config = dict(
    num_hidden_layers=11,
    hidden_size=384,
    n_experts=48,
    experts_per_token=3,
    d_expert=96,
    d_shared_expert=256,
    hidden_act='relu',
    moe_layers=[0, 1, 2, 3, 4, 5, 6, 7, 8, 9, 10],
    router_score='sigmoid',
    normalize_top_k=True,
    routed_scale=1.0,
    balance_loss=0.000581,
    balance_bias=True,
    shared_expert_gate=True,
    init_std_router=0.0359,
    lr_router=0.000671,
    num_attention_heads=4,
    num_key_value_heads=1,
    head_dim=96,
    vocab_size=20728,
    norm='rmsnorm',
    norm_place='pre',
    norm_eps=1e-05,
    positions='rope',
    rope_theta=68100.0,
    rope_fraction=0.75,
    qk_norm=True,
    attn_scale=0.102,
    tie_word_embeddings=False,
    parallel_block=False,
    init='uniform',
    init_std_qkv=0.0307,
    init_std_o=0.0,
    init_std_up=0.0307,
    init_std_down=0.0,
    optimizer='muon_variant',
    learning_rate=0.0146,
    lr_mult_o=0.951,
    beta1=0.95,
    lr_head=0.0039,
    warmup_steps=50,
    schedule='wsd',
    decay_fraction=0.75,
    decay_shape='sqrt',
    final_lr_fraction=0.0,
    batch_tokens=[65536, 131072, 196608],
    max_seq_len=1024,
    doc_mask=False,
    z_loss=0.0001,
    train_tokens=1172000000,
    max_steps=9369,
    dataset='wikipedia_en',
)
Below are experts of layer 4 (counted from 0) of a mixture-of-experts language model. Rows are named router (the router's row for the expert), up (a neuron's input weights, with its number), down (a neuron's output weights, with its number) and show model dimensions 128-255. Each number is 128 + 24 x the weight over its row's rms, rounded and kept within 0 to 255.
After each expert's rows: a language model's description of what the expert responds to; "gets" lists some tokens that make up at least twice as much of what it gets as of all text. This comes from a sample of Wikipedia text that the model never trained on. Tokens count by the router's weight.

# expert 44
router [145  93 149 182  94 140 159 107 140 171 133 104 129 120  98  78 119 139 157 144 174 153 126  82  82 111 139 139 134 167  99 130 127 131 114 146 139  98 120 150 118  97 101 160 127 158 103 135 148 148 111 157 144  58 101 113 126 124 118 157 151 131 145 109 103 166 129 137 140 128 161 152 162  56 103 128 164 118 102 154 124  96  92 106 104 109 115 104 159 188 138 131 128 173 137 123 142 152 107  69 146  93 161 111 120 133 139 104 121 111 100 132 131 121 119 144 150  82 132 120 137 129 114 126 166 121 130 148]
up0 [146 117 181 130 180 163 142 109 159 129 103  81 149 131 125  98 125 177 133 140 142 167 120  97 150 120 122 146 108 125 112 155 136 106 129 177 119 121  97 113 140 105  72 118 161 125 101 157 153 137 133 122 103 146 120 123  70  86 114 132 164  89 144 174 140 129 104 143 140 106 133 156 138  99 132 114 119 125 118 145 141 121 132 142 146 136  69 161 120  89 125 118 112 138 119 118 108 132 116 153 173 145 135 127  91 158 137 133 146 173 131 145  93 128  96 127 175 107 135 126 138 143 147 115 160  98 108 124]
down0 [138 133 137 106 123 175 156 115 135 150 177  83 106 109 113 137 120 140 132 136 105 137 152 139 117 125 130 125 109 141 121 107 146 104 156 138 108 134 160 134 126 135  99 149 141  80 124 105 147 123 133 176 108  92 122 135 143 141 167 117 111 140  86 163 137 132 118 109 128 104 126 152 150 173 149 133 175 137 132 147 118 128 138 138 155 139 124 170  97 121 131 146 150 105 115 125 130 111 156 145 155 148  96 137 148 114 155  99 111 103 130  74  78 136 151  87 113 123  74 147 125  88 118 124  91  94 116  68]
What it handles: Pronouns He, She, who, ", he was" and "),"-closings after birth years in biographies and people lists.
gets: " He", ",", "),", " as", ", he", ";"

# expert 19
router [111 137 125 163 128 102 100 151 134 143 116  99 124 154 141 150 161 129 123 145 162 173 146 140 101 127 116 100 140 143 140 160 140 167 107 148 109 159 140  89 118 142 106 177  81 111 126 136 153 115 150 149 163 115 128 125 151 114 132 161 154 145 124 125 144 129 148 123 117 155 127 154 167 117 100  81 145 133  97 138 173 125 145  91 132 118 134 172 113 120  99 111 131  49 127  69 107 131 117 118  85  98 107 143 122  92 116  86 114 145 111 121  97 148 158 159 138 169  94 166 166 111 112  71 157 185 129 126]
up0 [101  83 109 133  66 153 103 139 150 158 109  81 121 156 130 117 145 138 140 179 127 151 127 120 116 141 150 111 125 178 150 108 142 108 149 162 110 137  86 137 123 118 109 171 122 168 140  86  85  86 133 169 180 153 104 141 128 163  92 159 120 101 141 102  97 164 134 125 179 153 154 138 146 158 133  99 157 109 147 158 101 148 161 172 128 129 114 125 125 138 114 106 144 133 119 103 153 130 113 144 142 109 157 130 151 154 138 162 125 135 112  94 115 128 116 154 129 113 128 120  78 185  95 142 131 160 113 142]
down0 [180 124 173 147 108 149 118 109 150 139 136 142 115 143  95 128 110 129 149 125 111 106 117 115 125 153 112 110 103 132 109 129 135  97 113 107  85 151 142 139 124 158 114 131 130 158 158 144 155 133 117 146 130 151  92 159  81  82 144 128 138 128 113 169 143 132 139 131 141 117  97 125 140 112 101 100 138 128 139 138 134 128  76 128 119 143 126 146  73 123 150 153 113  97 131 180 109 136 122 101 135 118 104 178 132 120 129 125 152  92 131 139 130  96 155 148 139 124 191 128 174 135  96 202 188 110  83 136]
What it handles: Numerals for dates, years, scores, times and table values, such as 2 in 2024, 16 in February 16, 7 in number 7.
gets: "2", "1", "3", "4", "6", "5"

# expert 40
router [131 132  96 125 104 140 125  99 136 116  77  99  86 145 158  96 170 145 162 132 160 106 147 151 145 170 143 147 142 144 128 144 120 106  99 130 120 110 133 123 182 157 143 144 139  96 131 130 166 117 132 170 122 130 168 139 115 102 121 148 115 100 117  78  97  87 120 128 164 130  98 165 150 121 126 119 140 152 132 150 146 122 147 131 130  88  94 107 148 157  94  73 108  92 139 148 160 150  94 167 130  94 106 103 135 123 112 134 132 103 142  82 128 151 101 148 146 134 130 146 137 105 137 124 146 157 142 117]
up0 [150 150 146 154 105 146 142 128 155 103 112 127 157 153 113 128  77 106 161 132 161 141 130 132 125 174 120 149 146 139 132  61 135 142 151 119 116 103  89 153 169 102 100 122 138 103 122 108  96  91 131 139 149 177 114 159 120 121 116 134 189 103 127 114 132 126 142 103 153 141 143 131 117 132 166  81 117 101 157 152 108 124 114 116 140 124 135 131 167 127 156 117 134  80  82 118 127 130  93 135 144 132 107  95 160 126 145 146 100 167 157  98 126 135 131 133 143 108 120 136 144 132 133 133  77 133  86  95]
down0 [142 112  84 156 127 156 146 133 142 126 140  88 148 132  95 116 124 143 136 138 144 149 148 121 129 114 125 105 150 136 109  93 133 126 138  90 135 131 117 146 124  80 139 126 105 107 168 121 145 132 135 149 123 119 169 121 154 155 159 130 105  67 154 184 126 156  95 130 111 124  86 124 157  80 153 117 104 122 145 157 158 108 124 135 138 173 122 153 149 130 127 137 121 157 161 118 149  92 116 105 117 120  92 163 142 159 108 117  81 115 100 123 132  94 120 145  99 129  98 147 162 108 134  92 154  96  90 118]
What it handles: Single line breaks ending list items, table rows and infobox lines, and sentence-final periods on words like -ing., -ation.
gets: "\n", "\n\n", ".", "s.", ").", "es."

# expert 18
router [158 111 153 157 146 108 134 118 144 140 138 127 132 110 108 110 124 117 129 135 137 113 128  90 123 117 148 125 130 147 119 116 145 178 146 136  62 108  85 143 125 117 122 143 142  76 118 133 157 120 118 156 126 110 155 119 166  89 114 141 126 117 146 154 126 140 159  85 135 136 110 150 155  97 138 169  84 114  72 173 162 150 123 135  84  77 156 110 117 136  97 112 127 109 151 154 121  77  82 115 114 155 113 112 138 119 126 116 150 111  93 160 119 157 136 103 123 123 145 108 156  84 137 106 158 132 145 126]
up0 [180 122 143 110 182 139 151 152 158 145 118  99  95 134 139  81 128 106 136  94 126 159 131 102 118 122 146 132 105 132 137 127 110 145 106 139 119  95 118 152 141  74  87 126  79 126 126 140 131 140 128 121 115 120 157 117 160 171 112  95 133  99 152 118 121 122 119 126 170 103 147 140  99 129 122 116 132 133 143 134 162 142 103 114 122 124 105 121 138 124 143 133 131 112 146 105 144 113 111 153 148 161 130 152 124 108 150 130 154 124 136 145  96 183 140 187 128 124 130  68 176 129 116 108 139 133 102 146]
down0 [121 153 106 100 176 126 129 170 164 119 186 146 109 106 126 117 132 120 130 115 125 152 140 118 147  90 164 111 162 130 143 155 164 108  86 137 166 152 111 151 120 122 101 131 100 117 122 119 109 161  96 106 117 142  97  91  91 159 133 115 138 158 126 126 151 150 134 122  77 142 122 119 141 158  72 127 155  80 168 111 104 118 131  82  82 100 111 169 123 154 146 169 129 110 134 112 142 133 103 107 111 171 115 142 105 126 117 163 133 143 153 117 111 151 126 134 144 123 113 102 118 119 113 167 151 133 131 121]
What it handles: Prepositions after a noun or verb in prose, such as for, of the, from, with, between, for the.
gets: " for", " of the", " of", " with", " for the", " from"

# expert 41
router [163 137 101 157 117 128 152 134 154  53  94 148 119 111 133 111 142  94 122 155 106 140 137 136 102 167 115 132 133 117 147 152 126 187 133 155 145 104 126 106 124 126 170 131 127 147 118 132 140  89 200 170 112  97 147 137 134 123  93 159 123 114 155 116 143 121 131 117 125 168  86 151 131 119 124 155 114 122 119 181 137 134  88 110 162 117 156 146 116 105 101 125 148 110 119 147 135  84 150 150 122 124 154  93 120  90  91 135 141  72 126 131 129 130 134 145 141 127 115 132 119 152  87 142 110 146 117 130]
up0 [166 132 171 168 125 115 115 132 134 100 183 135 120 120 113  84 145 153 114 132 119  88 144 104  87 145 110 139 109 128 125 131 120 143 158 170 131 120 150 133 113 142 108 141 112  83 141 171 110 139 122 130  67  79  95 142 138 135 138 145 131 132 143 142 161 155 172 155 102 150  61 135 154 163 105 125 114 134 158 142 105 129 104 123  94 117  94 120 184 105 104 118 113 112 152 116 105 136  99 142 104  91 103  89 155 134 102 138 134 186 136 132 107 127  92 110 140 162 114  96 122 109 114 129 116 112 119 124]
down0 [120 145 142 131 129 128 111 137 147 124 113 162 146 114 141 113 138  79 168 118 121 136 156 125 142 126 111 141 120 160 108 133 114  81 109 165 137 106 144  82 146 133 105 152 108 133  90 118 102 128  95 147  74 139  83 100 121 113 145 105 101 166 149  87 144 117 170 133 127  60 144 169 132 200 138 100 124 122 103 193 121 117 168 138 169 127  85 152 130 108 130 157 142 150  81 144  96 135 115 137 114 150 184 120 119 131 108 147 147 146  80 130 127  94 135 136 135  86 123 114  87 138 121 128 111 134 150 132]
What it handles: Opening capital letters or syllables of proper names, mostly after a comma, preposition or ampersand, such as Sh, Gu, L in LAPD, Ch-iyoda.
gets: " C", " S", " M", " P", " T", " N"

# expert 7
router [143 119 137 100 136  97 108 158 124 135 142 121 135  61 128 162 148 154 125 148 143 134 129  83  65 113 124 172 135 121  96 117 121 140 122 169 107 156 104 139 141 149  83 116 112 107 142 143 136 121 147 144 129  96  59 118 125  89 116 112 107 144 121 134 104 121 153 140 132 129  69 147 170 123 130 114 156 163 128 143 166 121 143 148 154 139 162 116 162 129 108 146 108 112 153 153 168  81 138 107 121 122  77 154  74 107 118  79 132 128 135 125 173 114 128 144 133 138 113 175 162  94 107  65 124 104 134 124]
up0 [124 142 155 133  59 119 144 159 198 124 178 134 148 137 107 154 104 119 128 147 101 146 131 146 159 101  91 128 113 147 126 154 104 114  96 148 122 125 190 139 174 151 134 142 114 151  96 186 110 148 121 112 120 143 117 160 155 105 139 177 132 158 130 157 125 137  64 111 150 109 128  90 115 171 129 141 142 173 137 149 140 121 127 155 141 118 133 116  99 137 134 102 152 133 132 150 158 166 150 151 173 158 112 163 171 109  95 114 151 176 128 126 149 147 102 131 117 174 158 157 150 129 110 145 144  77 126 145]
down0 [148  89 141 117 111 138  88 118 123 110 133  98  65 107 145 159 133 110 126 155 129 125 166 152 165 150 100 166 136 146 151 131 127 134 140 105 139 131  76  89 133 122 117 149 138 169  99 140 149 133 106 129 113 113 133  95 163 150 156 128 172 138  66 128 149 144 106 156 144 127 108 163 133 107 108 198 136 108 130 113  88 104 121 146 134 169 127 162 161  94 112 123 128 105 104 100  61 117 148  98 149 156 116 105 119 127 132 130 104 103 103 119 175 140  95 119 170 124  83 127  93 114 146  89 181 114 156 117]
What it handles: Digits and short numbers at the start of table cells, decimals and ranks, plus the word-final suffix -ing, as in dressing, Polling.
gets: "2", "1", "ing", "0", "3", "4"

# expert 12
router [123 131 132 113 121 119 113  84 170 103 104 112 117 106 175 110  95 168 127 130 127 173 130 115 102 149 109 154 120 133 130 106 118 165 110 140 138 144 101 104 102 111 153 142 130 117 105 116 108 138 121  90 106 113 113 132 131  96 131 115 125 118 117 109 113 157 123 127 145 122 120 169  79 134 134 171 111 161 131 155 114 107 108 110 129 102 116 144 136 139 157 128 114 126 137 118 186 113 131  85  94 134 145 158 130 122 135  59 153 121 139 162 144  95 124 154 103 105 100 102 137  75 140 125 143 153 115 149]
up16 [112 183 146  93 151 134  39 146 107 142 125 132 131 185 143  89 125 154 144 112 129 156 115 132 126 128 135 141 113 133 134 103 136 177 130 126 131 109 119 152 123 144 149 136 102 108  84 107 113 109 101  68 143 118 132 123 106 129 101 116 114 109 127 102 149 104 106 158 124 176  85 137  94 139 152 132 114 129  92 138 138 157  83 133 171 155 141  91 120 105 128 124 146 156 128 122 113 152 121 148 130 145 118 144  89 126 103 123 126 146 159 173 134  86 133 155 140 134 127 123 134 117 147 107 154 108 141 124]
down16 [100 139 138 138 126 183 149 160 112 157 128 121  92 124 138 131 143 135 152 127 134  90 130  78  92 142 129 150  82 152 178 110 109 182 162  90  92 140 109 170 137 132 129 116 204 135 111 111 124 154 154 137 135 118 133 154 125 150 140 147 147 117 152 110 112  74  98 135 174  91 150  89 127 125 171  96 111 173 146 147 109 118 134 100 133 126  89 130 139 107 111 152 118 142 142 125 209  94 129 130 112 131 129  88 116 137 175 113 135 142 106  70 107 157 145 106 106 142 115  70 125 151 121 122 145 137 156 131]
What it handles: Periods ending sentences, table pipes, list dashes with The, heading equals signs, and naming verbs like called, named, known as.
gets: ".", " |", "|", " The", "The", "-"

# expert 45
router [137 130 119 125 101 122 134  75 171 129 134 110  94 138  62 134  62 126 147 165 118 159 135 101 130 153 141  93 148 150 163 110 105  94  92 146 131 141 138 128 149 147 109 125 142 114  98 125 135 130 128 147 161 115 109 110  95 106 145 144 133  78  99  99 127 117 128 141  94 105 163 133 124 112 125 136 123 153 156 107 124 120 111  67 144 139 140 151 134 102 122 132 141 112 117  97  78 149 109 144 111 139  80 120 101 138 138 142 132 118 132 147 127 130 155 134 137 134 141 117 113 122 116 101 166 138  80 154]
up16 [137  80 107 113 163  77  92 102 143 153 103 140 123  92 161 146 148 131 102 120 134 137 157 136 148 113 153 106 131 168 137 115 156 110  94 161 113 151  95 146 147 129 114 124 112 107 114 108  90 112 153 105 145 140 128 143 137 125 144 115  82 173  94 112 156 123 107 119 141  96  97 148 106 145 168 115  83 155 140 102 141 124 184  98  93 138 167  86 165 135 129 155 132 136  84  68  94 142 117 129 140 135 144 104 159  74 153 153 147 108 107 120 119 170 108  59 117 102 114 137 154 141 109 147 148 109 144 156]
down16 [107  90 134 137 140  84 132 123 166  74 155 134 121 115 115 122 131 155 138 143 138 140 133 160 176 115 110 104 135 134 189 115 136 123 164 152 145 125 112 149 130 116 125  99 146  98 136  68 124 141 157 186 141 120 149 117 123 141  96 143 138 135 140 150 181 109 155 102  91 158 108 126 130 130 156 131  70 103  84 123 169 154  95  86 105 101 113 124  82 140 124 136 162 105 106 133 119 104 122 151 121 131 168 128 114 124 107 150 105 138  76 166  88 156 104 114 130 106 151 139 104 107 127 148 175 136  93 115]
What it handles: Wiki markup for section headings and table or infobox labels, such as ==Bibliography==, ===, | Title, Personal information, plus film in lead lines.
gets: "==", "===", " |", " ==", " ===", "===="

# expert 23
router [182 101 136 161 116 113 144 117 172 125 119 128 125 128  78 131  91 176 130 149 117 125 172 147 110 116 136 180 140 139 121 139 130 152 128 127 113 139 166 108 133 167 143 137 133 127 136 144 102 133 152 157 129 108 100 108 148 131 137  91 135 123 170 122 150 156 109 135 148 147  91 143 104 109 120 125 113 114 111 118 183  95 105 140 102 125 163 156 145 113 133 132  97  97 153 140 132 119 107 118 192 119  99 127 149 159 159 119 112 122 140 120 162 126 145 138  95 114 144 128 133  94 129 149 158 107  94 106]
up0 [131 123 198 106 136 135 119 105 104 116 140 142 131 114 117 156 137 156 116 121 176 131  98  90 126 135  82 153 123  90 155 175 134 137 140 124 134 112  63  94  85  97 136 146 143 122 128 127 100 129 153  98 124 144 135 126 118 131  95 121 126 122 131 145 119 134  98 139 158 127 129 134 111 117 112 101  86 134 123 118 144 130 153 137 131 114 123 144 132 168 120 121 149 123 122  91 177  80 153 112 151 170  88 137 154 145 161 163 142 145 145 176 115 108 157 146 107 108 113  90 125 154 137 124 156 121 124 126]
down0 [134 128  99 123 141 113  80 144 113 181 129  83 137 129 107 131 161 130 128 124  97 129 163 164 147 130 109 109 161 116 141 163 144  88 150 159 128 114 151 152 115 146 141 136 126 185 124 112  79 109 130 121 171 132 118 128 117 164 126 131 118 107 129 135 133 105 142 124 152 165 165 143 137 132 137 118  96 104 115 120  99 133 113 133 104 139 126 153 132 126 126 143 107  99 116 130 143 128  89 119 128 135 167 109 135 133 173 117 131 125 123 132  96 165 141 122 167 171 164 133  74 120 167 137 112 171 138 119]
What it handles: Plural -s/-es endings, closing parentheses, and linking words like had, has, have, also, including, such as, which.
gets: ")", "s", ",", "es", "ers", " as"

# expert 32
router [151  97 122 167  86 152 157 115 136  97  97 139  86 147 121 121  86 138 118 125 136 112 158 122 152 142 161 146 138 138 137 141 169 153 109 150 138 110 152 131 160 154 159 134  84 133 133 112 163 140 173 165 153 127 138 142 120 120 143  95  94 132 131 104 144 167 161 136 151 136 160 150  99 101  94 145 131 146 149 109 157 106  95 132 161 136 136 130 157 137 109 123 151 101 136 132 143 158 129 165 126 120 111 123 166 149 154  95 120 126  86 101 233 112 187 112 151 149 125 108 186 142 129 154 136 136  94 143]
up0 [147 187  91 113 162 150 142 136 102 106 136 158 166 104 127 115 118 140 113 106 149  94 117 136 139 140 155  95 130 201 152 137 101 129  98 130 102 124 177 111 138 129 139 114 144 122 107 129 117 106 101  87 150 115  95 134 133 119  93 135  99 150 125 126 174 141 138 115 147 143 111 171 106 113  94 159 102 125 125 124 173 158 126 103 158 154 125  82 124 129 123  98 146 151 142 107 133 128 123 111  98 122  69 144 137 127 123 106 103 155 130 137 163 117 105  97 125 106 198 134 128  91 149 156 180 144 164 119]
down0 [152 145 159 132 178 127 114 126 135 153 132  91 130 134 109 141 135 122 127 132 116  95 136 141 162 175 159 114  93 146 129 146 168 101 129 141 130 105 128 118  96 123  97 142  99 103 147 136 124 111 162 129 147 156 172 112  81 175 161  94 144  84 134 100 113 168 178 134 177 146 125 143 149 136 111 130 133 129  94 132 180  91 139  99 142  94 123 180 141 148 117 120 118 119 133 135 131 170 143 118  95  93 141 104 117  88 123 138  96 109 141 164  88 132  97 146 134  97  94 156 106 131 111 138 142 162 155 154]
What it handles: Conjunctions, commas, to, that, which, who joining clauses in running prose, often right after a verb or -ing/-ed ending.
gets: ",", " to", " and", " that", ", and", " on"

# expert 22
router [152  93 136 145 136  83 106 136  96 122 140 103 102 138 141 124 113 141 110  95 154 126 160 117 120 156 114 121 108 109 119 169 115 165 137 118 126 102 117  99 179 112 113 134  91 106 131 141 121 107 121 222 140  94 117 140 145 152 117 115 151 129 118 105 123 160 139 144  95 109 137 152 126 117 109 104 136 124 121 113 145  90 100  91  88 114 120  97 162 110 122 151 128 138 128 103 125 111 122 117 122 121  50 150 160 150  98 136  83 162 117 108 142 123  99 108 150 121 125  94 143 116 103 148 111  82 137 150]
up0 [117  63 153 140 105 112 148 152 115 152 113  84 148 147 123  91  94 155  93 117 114 129 136 122 172 111 122 143 127  97 139 123 101 188 128 115 147 126  95 105 139 132 103 152 164 149 199  81 173 133 162  86 112  93 123  90 117 152 101 112 112 118 117 123 110 140 147 152 157 116 108 120 129 107 154 115 102 124  86  63 134 143 100 156 117 128 127 135 135 103 110 134 136 115 150 107 156 157 113 144 112 149 150 171 140 135 122  80  92 132 153 140 123 118 100  88 122 135 120 162 123 100 130 117 130 167 163 155]
down0 [157 152 147 155 145 105  92 165 150 113 166 119 130  98 149 142 186 115  96 146 108 167 158 153 114 102 110 130 172 130 122 157 137 101 114 119 142  98 151 133 115 189 140 125 111 162 143 140 119 150 159  93 111 157  93 157 122 142 122 152 141  94 174 160 131 123 122 142 140 141  96 111  69 117 132 117 160 124 153 143 122 138 120 133 140 165 141 117 132 138 159  89 110 124 126  92 139 132 150 115 166 173 116 133 120 160 144 160 110 115 114  99 127 160 138 138 113 116 118 135 121 119 135 130 110 139 141 112]
What it handles: Leading digits in years and table numbers, such as 1 in 1959, plus mid-word pieces like h in Abhay or Buddhism.
gets: "1", "0", "h", ".", ", ", ","

# expert 1
router [120  98 171 169 103 111 130 158 135  74 116 128 142 123 110 114 116 152 152 151 144 151 137  99 136 141 106 135  89 121 149 147  89 134 106 173 162 111 168 125 131  99 105 128  98 120 132 107 100 130 169 159 111 129 139 160 139 114 135 138  95 170 156  91 123 187 149 127 156 166 100 133 162 114 103 116 108 145  90 181 167  85  98 104 100 147 135 152 134 130  78 125 150 114 149 170 145 113 128 159 140 150 115 148 152 148 154 103 134 126 114 139 156  66 139 128 112 105 109 125 130 116 127 114 157 123 118 138]
up0 [143 168 108  98 127 103 141 152  94 134  87 150 133 118 107  82 158 106 118 111 127 171 125 108 119 117 129 113 181 149  86 132 146 158 122 120 120 108 127 134 148 125 130 125 143 116 128 123  64 131 106 144  80 172 158 132 131 115 119 104 138 110 119 131 142  83 132 152 142 112 101 137 107 112  74 149 113 115 117  75 125 205  81 175 118 147 103 123 124 122 106 113 158  97 126 110 133 145 143 109 149 126  96 150 165 126 175 111 127 152 152 120 136 111 151 115 147 150 138 110 116 141 132  94  73 168 108 138]
down0 [151 106  68 150 126 127 157 164 161 147 167 147 115 110 171 167 101 106 149 145 154 105 145 139 106 123 119 131 178 147 115 118 175 133 115 120  91 117 117 135 148 118 121 143  93 112 111  97 113 158 154 105 107 141 148 164 120 113 145 155 115 105 133 127 149 174 148 149 123 164 102 101 142 161 132 155 152 115 141 113 141 120 185 103 142 116 176 105 157 152 115  96 142 151 136 128 150 143 110 118 150 114  99 130 134 104 145 113 122 163 144 116 138 166 152 113  99  97 129 124  91 150 129 116 127 147 152 110]
What it handles: Core function words in running prose, mostly copulas, articles and object pronouns, such as was, is a, an, his, it.
gets: " the", " a", " was", " is", " an", " ="

# expert 46
router [165  73 130 143 146 154 119 103 138 140  98  86 132 114 108  85 123 162 120 108 127 120 169 102 111 144 154 108 125 138 185 161 150 113 136 124 136 156 132  97 142 139 167 124 140 131  98 140 125 113 144 172 114 121 159 106 151 122  99  87  96 123 102 158 143 143 166 128  86 155 120 119 139 150 160  97 115 144 122 119 142 108 106 140 110 116 131 163 143 122  93  91 143 129 125 100 119 112 156 126 172 120  96 140 122 118 128 148 159 130 110 149 150  97 110 115 123 148 129 109 118 102  82  76 119 109 109 164]
up0 [118 188 160 103 146 110 156 118 172  98 125 143 126 151 109 140 133  85 122 146 102 141 110 114 147 128 105 142 134 114 153 119 111 138 130 121 122 106 160 165 119 115 162  99 114 193 135 128 110 144 130  98 178 103 143 143  93 122  79 110 102 137 128 146 142 105 140 170 106 183 110 111 115 145  97 151 115 127 135 152 116 103 134 114 128 113 165 141 126 123 124 131 150 129 105 154 128 175 114 149 167 137 146 126 124 126 166 141 104 180 122 113 125  93 142 129 128 144 162  93 142 110 121  93  99  53 133 114]
down0 [109 143 122 120 119 107 117 142 107 119 128 141 136  88 152 146  68 142 139 104 130 125 179 145 102  98 139 109 172 136 133 161 148 153 126  94 175 128 117 101 165 148 113 122 102 131 151 134  98 128 156 108 130 129 140 138 173 122 152 149 140  99 102 115 118 137 137 109 144 124 131 186 107 104 144 149 123 126 106 164 143 176 114 122 124 116 114 121 112  88 122 171 148 108 100 144 106 123 173 144 135 180 130 178 114  86 199 115 135 152  88 134 151 131  49 150 128 118 178 120 156 158 129  75 158 147 143 119]
What it handles: Spaces, pipes, semicolons, parentheses and dollar signs placed just before numbers in tables, stats and coordinates.
gets: " | ", " ", "; ", " (", ", ", "."

# expert 27
router [131 119 124 139 125 104 126 130  98 110 122 115 138 155  89 109  87  94 150 161 118 113 136 113 138 123 168 126  55 120 178 128 100 119 101 172 186 127 114 133 115 133 185 143 154 117  99 132 110 144 140 152 119 120 137 108 150 134 119 154 110 110 174 135 145 164 116 142  85 173  95 122 115 150 112 133 149 155  76 144 140  99  77  68 139 138 135 109 123 141 138 107 137 126 162 115 170 100 127 105 155 158 131 164 144 106 137 103 171 132 119 135 135  87 172 140 117 119 149 143 175  81 112 111 115 125 117 114]
up16 [136 144 118 153 134 114 124 138 103 139 138 134  96 102 141 156 145  81 102 137 120 141 127 101 115 144  99 102 108 141 135 102 137 120 167 150 111  93 139 109  80 117 206 121 153 152 127 157 117 128 153 133 131 123 153 128 121 104 152 141 138 126 115  95  92 134  96  91 174  96 115 111 106 145 124 106 138  98 129 131  88 116 134  79 150  87 108 141 139 143  95 115  85 126 154 125 179 114 120 141 138 141 130 131 119 152 125 144 133 111 135  96 150 122 116 122  99 114 142 130 112  96 105 116 123 145 150 172]
down16 [145  96 139 124  87 164  91  86 129 140 153  96 131 100 120 133 136 134 103 118 132 114  70 148 156 160 113 157 110 142 125 126  86 131 145  95 108 156  86 172 147 149 144 138 168 101 103 121 106  91  72 173 176 140 111 112  86 119 135 117  86 138 137  96 140 164  76  65 122 153 114 145 102 123 153 112 116 129 160 132 104 122 115 105 125 123 133 117 132 130 128 129 133 139 142 135 189 128  49 127  99 125 107 109 136 124 130 176 138 123 127 113 155 163  99 102 117 156  89 142 101 100 133 154 128 106 132 100]
What it handles: Table cell separators and runs of empty cells, table divider rows, plus copulas after a subject, such as was, is, has been, were.
gets: " |", " | ", ") |", "| ", " was", ":"

# expert 16
router [107  93 178 111 140 120 123 124 162 117 113 111  74 164 100 159  83 155 162 139 134 137 124 155 120 119 109 165  94 153  91 152 169 129 122 145 137 167 107 104 108 132 118 173  66  85 114 121 120 140 151 104 110 123 155 129 136 115 148 131 101 109 111  85 125 152 100 123 151 128 150 150 116 158 101 127 149 157 118 150 166 107  69 140 146  94 124 163 121 153 137  81 115 117 141 115 143 158 126 108  87 132  87 149 109 148 116 112 140 122 132 131 132 153 139 151 153 100 114 120 132  99 130 156 119 124 119 144]
up0 [ 93 141 117 152 160 110 160 126  99 133  85  97 158 121  97 111 156 102 104 133  94 135 104  94 123 135  97 140 132 147 121 143  77 123  70 113 119 158 144 148 172 115 132 102 161 128 123 125 102 118  91 131 146 107 110 111 119 145  97  97 125 134 137 123 124 134 129 136 128 159  98 148 115  95 141 127 119  97  95 143 126 153 132 151  98 114 113 145 155 144 117 155 107 121 135 118 151 143 116 137 128 122 129 138 155 111 103 134 119 125 149 133 134 123 123 167 133 172 154  91 121 101 137 115 130 118 155 160]
down0 [106 128 133 102  88 151 105 142 109  75  99 141 118 149 161 148 120 136 141  75  94 140 121 133 166 114 155 105 121 111 116 121 148 146 169 158 130 132  86 167  92  82 116 153 140 121 110 122 121 141  98 121 121  93 139  91  97 122 142 113 145 153 120 121 135 154 123 125 127 131 122  86 107 145 167 148 118  85 139 173  99 133 127 120  77 125 163  86 160 116 106  82 147 110 147 116 115  86 111 158 144 113 148 161 164 108 101 133 136 124 122 124 131 162 112 167 117  77 108 100 120 114 150 129 139 134 125 122]
What it handles: Double line breaks, sentence-final periods before a paragraph end, and == heading markers between sections or infobox blocks.
gets: "\n\n", ".", "\n", "s.", "==", ")."

# expert 36
router [172 120 151 118 157  95 112 103 128 112  94 116 107  84 111 144 112 145 159 120 152  97 132 127  71 159 134 143  74 143 102 178 144 138 116 130 137  76 154  97 121 159 148 117 179 140 109 128 158 119 155 174 124 132 131  67  97 132  97 115  93 116 109 142 129 174 161 134 112 148 100 106 156 141 132  97  99 163 106 108 130 121 170 114 148 131 130 104 144 133 152 131  96  81 162  88 169 110  97 121 161 145 111 129 130  79 131 138 121  99  83 132 156 116 152 119 143 115 126 156 123  74 108 148 163 159 125 145]
up0 [135 131 125 132 116 118 158 129  95  86 110 113 134 147 141 142 138 131 159 134 110  95 139 144 129 145 115 136  86 116 166 179 125 143  95 133 142 118 127 151  91 126 125 153 183 138 111 138 164 117  82 171 150  72 174 109 107 136  69 128 119 112 122 153 105  90 158 123 102 131 138 116 125 138 124 120 137 122 127  82 157 100  91 110 118 143 124 165 166 122 140 126  74 124 103  79 141 129 128 154 107 148 139 128  96 140 156 116 132 131 135 148 164 151 123 156 157 129 147 137  98 112  85 118 137 119 145 155]
down0 [126 137 141 139 107 166 116 144 139 124 121 110 132 129 117 133 166 166 137 102 143 102 119  87 123 119 136 116 117  78  74 110 127 144 154 143 144  99 108 164 141 116 150 126 136 105 151  90 115 120 152 115 119 112 152 149 103 155 137 116  99 150 120 116 135 142 159 113 110 138 161 117 143 126  90 131 117 166 122 145 116 116 124 116  96 130 115 138 132 118 133 135 133 123 108 123 154  89 115 132 141 138 116 156 116 134  83 106 152 163 159 135  84 101 169  89 180 158 144 128 135  90 115 126 150 135  97  93]
What it handles: En dashes in year and score ranges and pipes in numeric tables, following digits, such as 1872–1944, 6–4, coordinates and units.
gets: "–", " | ", " |", "-", ")", "."